Below are experts of layer 4 (counted from 0) of a mixture-of-experts language model. Rows are named router (the router's row for the expert) and show model dimensions 128-191. Each number is 50 + 15 x the weight over its row's rms, rounded and kept within 0 to 99.
After each expert's rows: a language model's description of what the expert responds to. This comes from a sample of Wikipedia text that the model never trained on.

# expert 1
router:61 44 60 48 37 44 55 64 37 40 46 52 30 34 46 47 46 27 63 28 26 59 74 38 48 27 63 40 51 50 61 53 61 27 23 70 31 54 48 36 57 53 73 48 63 64 32 52 66 55 68 22 73 56 29 57 84 46 41 26 82 54 51 34
What it handles: Proper names and places

# expert 12
router:62 55 34 50 67 60 63 59 51 39 66 75 61 31 55 70 61 50 61 32 62 81 52 73 54 61 43 49 69 64 57 67 61 60 54 24 66 58 55 56 52 58 21 61 46 76 58 63 51 71 63 47 42 30 49 55 29 34 50 94 52 42 44 49
What it handles: Clause subjects and connectors

# expert 34
router:58 67 28 20 28 40 38 48 30 42 40 40 20 86 49 46 34 56 66 55 46 51 60 64 40 51 43 35 40 63 62 55 32 38 32 45 33 44 31 48 65 74 49 02 26 35 48 37 95 41 75 65 89 42 41 35 85 92 50 34 56 69 58 43
What it handles: Common noun endings

# expert 24
router:60 52 64 60 36 49 42 52 44 39 40 63 53 54 62 43 53 38 12 61 46 75 51 60 74 24 45 37 40 48 34 30 45 28 41 19 64 46 57 26 62 58 86 37 47 37 39 47 35 62 64 62 76 76 48 40 61 71 39 43 52 67 48 40
What it handles: Place and person names

# expert 46
router:48 82 48 56 23 34 39 36 55 50 32 48 56 53 26 50 63 49 85 65 31 36 49 62 44 30 33 52 45 45 42 32 45 57 36 46 63 71 40 37 80 35 78 50 58 36 29 31 66 14 60 72 59 68 22 60 68 44 25 20 65 33 60 53
What it handles: Empty cells and years

# expert 56
router:57 53 52 35 18 23 62 28 52 45 16 66 27 53 36 47 51 39 53 60 59 70 51 85 48 48 71 48 39 62 74 33 60 60 19 34 34 41 39 37 38 61 69 56 42 39 61 13 79 67 86 47 58 72 91 40 64 39 64 34 72 53 48 32
What it handles: Verbs after subjects

# expert 4
router:55 51 41 52 39 54 54 66 32 66 49 41 32 45 21 55 42 26 65 34 46 60 55 54 47 36 58 39 33 54 74 53 30 49 45 72 59 63 53 54 54 51 58 27 59 24 43 47 61 49 42 54 46 52 66 61 74 44 38 54 49 65 38 42
What it handles: Name and number completions

# expert 29
router:62 50 72 48 81 67 40 44 24 48 60 23 37 62 31 59 51 72 51 64 39 86 47 33 51 48 45 68 52 32 31 55 68 46 46 64 49 58 47 33 62 32 17 40 18 23 55 30 51 22 35 52 67 56 53 63 25 51 31 34 63 70 57 42
What it handles: Connectives in institution names

# expert 26
router:54 32 27 58 54 51 52 55 44 50 38 64 58 69 68 40 68 69 53 42 54 61 38 32 34 49 56 27 41 50 54 40 50 36 43 56 44 71 29 55 52 54 54 12 55 46 64 39 37 73 62 30 78 61 26 40 81 47 20 60 53 36 42 62
What it handles: Group and role nouns

# expert 35
router:44 55 61 48 61 51 48 49 17 36 42 67 43 32 42 58 71 32 44 75 62 92 36 63 66 32 43 35 47 63 49 44 36 45 27 39 79 44 55 37 48 69 68 41 46 48 47 26 59 28 66 57 51 18 64 57 53 29 51 17 74 72 39 33
What it handles: Closing brackets and numbers

# expert 9
router:69 54 50 45 77 57 52 34 54 57 61 23 24 67 40 23 34 38 60 52 36 22 65 34 49 35 52 39 41 33 47 45 66 42 45 73 51 34 39 41 38 64 80 41 53 36 37 48 74 53 59 51 45 80 74 60 53 40 55 61 55 42 44 48
What it handles: Conjunctions, years, taxobox

# expert 49
router:63 45 28 57 56 50 48 61 32 42 40 20 44 41 76 51 26 46 21 58 45 70 34 51 64 48 58 58 43 40 41 60 24 42 35 44 39 53 48 45 51 58 60 52 27 14 46 52 78 46 42 54 83 65 60 59 60 52 70 36 46 68 81 30
What it handles: Prepositions after verbs

# expert 41
router:57 66 70 32 45 67 51 29 58 42 44 24 24 44 41 66 61 41 68 65 41 59 72 49 54 21 44 29 47 63 45 29 38 32 49 35 27 29 44 21 49 57 63 57 55 47 45 36 74 69 66 75 53 75 66 38 55 66 31 45 43 44 43 49
What it handles: Numbers, dates and nouns

# expert 28
router:25 66 61 71 28 71 35 27 54 57 44 50 70 41 72 49 65 60 54 62 45 36 18 57 79 65 33 35 73 57 41 61 64 22 34 47 52 58 43 40 45 66 53 17 66 28 73 33 49 86 36 71 55 67 31 30 29 48 75 55 67 57 54 84
What it handles: Prepositions

# expert 31
router:74 52 36 51 43 86 40 39 08 34 40 25 70 47 17 51 65 49 43 56 54 38 44 43 41 47 40 47 34 30 63 96 65 54 36 51 75 62 60 47 61 44 77 42 38 31 53 35 30 16 44 62 50 38 59 64 56 63 41 23 70 57 56 41
What it handles: Word endings and title words

# expert 61
router:64 61 13 48 57 74 49 53 42 46 41 45 41 67 31 56 71 38 30 27 56 42 58 36 46 60 74 38 52 56 49 27 41 37 56 73 68 53 40 28 61 60 73 26 76 33 19 56 42 43 57 44 21 35 17 36 55 30 40 62 55 66 33 43
What it handles: Units and measurements

# expert 11
router:21 54 41 52 74 70 51 77 65 41 49 37 42 36 41 48 74 85 53 57 46 44 66 63 40 60 65 35 65 40 51 56 27 66 61 12 47 59 38 51 38 42 58 62 48 30 32 54 47 50 24 59 74 62 62 52 51 71 50 31 60 71 35 38
What it handles: Past-tense event verbs

# expert 59
router:38 32 71 77 75 54 47 47 60 35 47 22 47 73 35 55 69 41 68 51 28 42 41 48 49 44 64 65 46 47 45 52 59 47 57 35 41 52 47 44 65 71 26 46 67 44 42 71 50 64 76 33 84 52 46 45 40 17 42 43 70 66 31 30
What it handles: Table cell separators

# expert 37
router:52 48 54 54 40 44 37 47 28 64 50 41 50 63 52 57 60 38 43 57 52 57 29 55 62 44 64 53 43 62 50 67 27 40 70 29 48 50 41 21 44 59 61 67 49 54 55 49 40 61 54 22 29 54 65 61 42 63 36 64 47 59 47 45
What it handles: Years and dates

# expert 17
router:74 48 51 00 11 45 59 36 18 39 46 49 48 63 61 51 65 33 67 59 33 30 41 56 42 86 43 18 38 51 51 13 65 35 49 43 50 40 53 57 56 62 72 39 74 74 35 61 46 45 60 61 71 53 57 54 56 54 37 28 78 63 44 62
What it handles: Nouns before of

# expert 0
router:36 59 48 46 60 33 49 54 38 63 46 54 72 46 71 52 63 50 55 61 54 67 71 50 70 82 79 40 47 66 28 34 55 32 60 55 50 61 57 66 37 50 43 43 32 32 67 80 78 53 40 53 47 47 20 45 64 24 35 44 27 54 72 67
What it handles: Table capital initials

# expert 7
router:56 67 47 39 18 58 46 58 15 46 63 33 39 58 50 57 59 46 34 73 37 65 56 64 58 11 70 50 53 40 36 68 61 88 34 24 52 52 36 47 52 41 74 45 35 35 16 60 24 37 38 57 60 53 62 42 51 52 73 17 62 38 72 50
What it handles: Copulas and role "as"

# expert 23
router:38 57 79 54 50 38 42 48 72 80 42 59 50 57 50 63 31 84 33 51 57 35 52 28 20 69 19 64 43 50 63 66 53 46 50 68 41 67 41 28 51 48 50 64 58 72 54 70 38 37 71 59 83 80 36 43 45 51 61 44 35 28 35 42
What it handles: Mid-word Latinate fragments

# expert 16
router:68 56 51 59 45 62 55 67 67 38 39 22 60 19 55 57 44 77 32 33 64 49 42 56 66 61 61 28 28 48 62 53 58 57 27 54 34 23 47 27 37 44 56 77 49 32 56 27 44 72 45 39 22 65 25 38 25 54 36 74 17 59 29 68
What it handles: Determiners and possessives

# expert 48
router:44 65 85 59 45 47 50 55 28 48 84 35 63 52 35 60 63 31 60 38 47 73 56 35 67 43 62 40 46 20 71 47 75 50 46 23 59 45 39 53 56 65 55 47 57 19 43 32 35 19 35 76 77 77 43 75 76 34 51 62 49 49 31 48
What it handles: Word-final suffix pieces

# expert 36
router:83 42 63 31 38 37 47 53 33 52 49 51 39 57 34 53 36 23 76 66 25 29 80 30 29 27 45 47 53 64 40 45 62 69 29 36 46 61 41 47 44 57 45 52 39 32 46 56 40 34 41 58 77 48 49 58 62 72 76 49 67 50 56 36
What it handles: Mixed verbs and CJK

# expert 60
router:58 59 64 60 67 50 43 57 45 48 43 43 60 35 67 31 52 61 67 73 40 56 59 69 27 56 65 57 49 42 45 39 55 63 51 27 32 49 55 52 32 52 26 58 37 52 58 78 43 42 35 73 62 66 99 52 34 57 82 55 63 83 56 26
What it handles: Prepositions and table pipes

# expert 2
router:66 75 29 25 61 36 48 72 73 38 34 58 59 04 44 41 63 26 45 72 42 45 21 10 30 59 51 39 49 50 58 62 59 36 53 45 44 47 34 67 42 61 47 54 49 46 40 11 64 38 39 49 57 32 37 44 19 62 66 40 17 51 47 54
What it handles: Conjunctions and quantifiers

# expert 19
router:78 51 24 43 56 59 36 34 57 57 30 60 33 60 13 68 65 19 41 41 46 46 45 19 50 18 41 47 27 48 57 48 66 59 30 26 53 39 51 51 58 42 57 73 48 40 28 53 54 46 43 44 40 58 63 27 48 61 51 52 67 64 12 31
What it handles: Sentence and cell ends

# expert 3
router:59 44 47 57 47 38 58 47 52 42 38 35 60 62 55 45 20 36 55 60 55 32 00 39 45 07 20 24 64 42 35 38 39 38 24 64 75 43 29 79 62 48 54 37 53 46 56 42 24 70 64 64 35 38 46 31 57 58 10 34 64 65 62 79
What it handles: Foreign name onsets

# expert 52
router:60 59 70 50 29 33 64 23 45 38 55 35 58 64 63 43 51 40 73 58 63 65 55 78 50 65 60 52 57 55 28 33 33 31 69 91 61 69 73 66 51 45 55 28 06 73 67 56 30 62 46 39 76 37 31 41 53 25 30 38 01 36 33 41
What it handles: Foreign name letters

# expert 54
router:55 62 68 19 58 49 52 23 49 48 36 29 39 62 53 27 34 34 75 67 27 54 42 61 46 44 42 43 56 50 63 36 50 56 47 53 49 64 48 27 80 51 59 52 57 44 56 32 51 08 60 60 66 49 48 38 55 44 31 29 55 17 54 35
What it handles: Commas after names

# expert 33
router:43 50 53 00 31 62 50 72 73 48 40 42 60 61 60 60 54 54 55 53 35 42 46 41 35 42 62 39 68 41 66 51 62 29 42 60 32 73 45 21 51 60 39 71 45 81 51 42 46 29 33 53 66 28 82 47 64 34 49 42 62 77 25 73
What it handles: Inner name fragments

# expert 21
router:60 44 44 47 64 44 59 53 32 44 52 45 58 69 43 52 46 28 55 61 53 28 37 47 47 41 75 45 56 42 60 30 52 30 28 33 65 47 59 42 63 60 53 38 26 74 58 63 22 40 43 60 66 53 50 39 50 68 36 36 61 84 49 76
What it handles: Surname word endings

# expert 55
router:68 51 34 40 36 31 51 18 48 32 27 63 44 61 39 44 49 29 54 53 35 48 20 61 53 31 55 41 66 56 58 17 51 71 44 66 46 67 31 52 56 64 47 49 67 37 32 41 42 15 64 71 62 63 57 27 83 49 32 44 40 45 56 14
What it handles: Commas after numbers

# expert 30
router:61 40 62 38 44 65 49 51 31 59 48 56 39 74 40 67 46 23 71 43 46 15 79 44 47 27 62 62 43 54 48 41 38 33 39 43 48 60 64 37 54 48 43 37 63 61 25 50 74 24 41 60 60 46 65 59 58 47 64 36 68 21 50 58
What it handles: Subordinating conjunctions

# expert 8
router:36 30 47 34 49 42 41 68 28 57 23 56 47 47 57 50 77 68 58 57 41 39 63 52 34 53 70 48 38 44 54 39 63 76 59 01 60 49 53 38 61 52 72 21 69 51 47 65 32 37 24 40 73 49 75 60 62 74 58 28 46 51 42 31
What it handles: Titled nouns, award tables

# expert 18
router:44 56 31 04 44 45 52 55 28 41 32 35 48 60 43 56 48 35 39 55 38 63 76 42 47 32 68 49 40 37 45 26 40 46 16 49 64 37 49 76 47 50 67 40 46 23 67 38 56 46 51 58 76 63 49 57 54 47 52 40 74 82 25 59
What it handles: Common institutional nouns

# expert 38
router:54 78 54 68 47 25 34 17 47 59 45 52 40 29 39 47 35 61 72 78 34 52 72 38 35 29 54 49 60 62 28 46 76 55 24 48 46 38 30 34 51 45 68 38 49 26 29 15 71 24 60 42 62 38 35 63 30 72 58 36 64 47 48 40
What it handles: Decimals, years, separators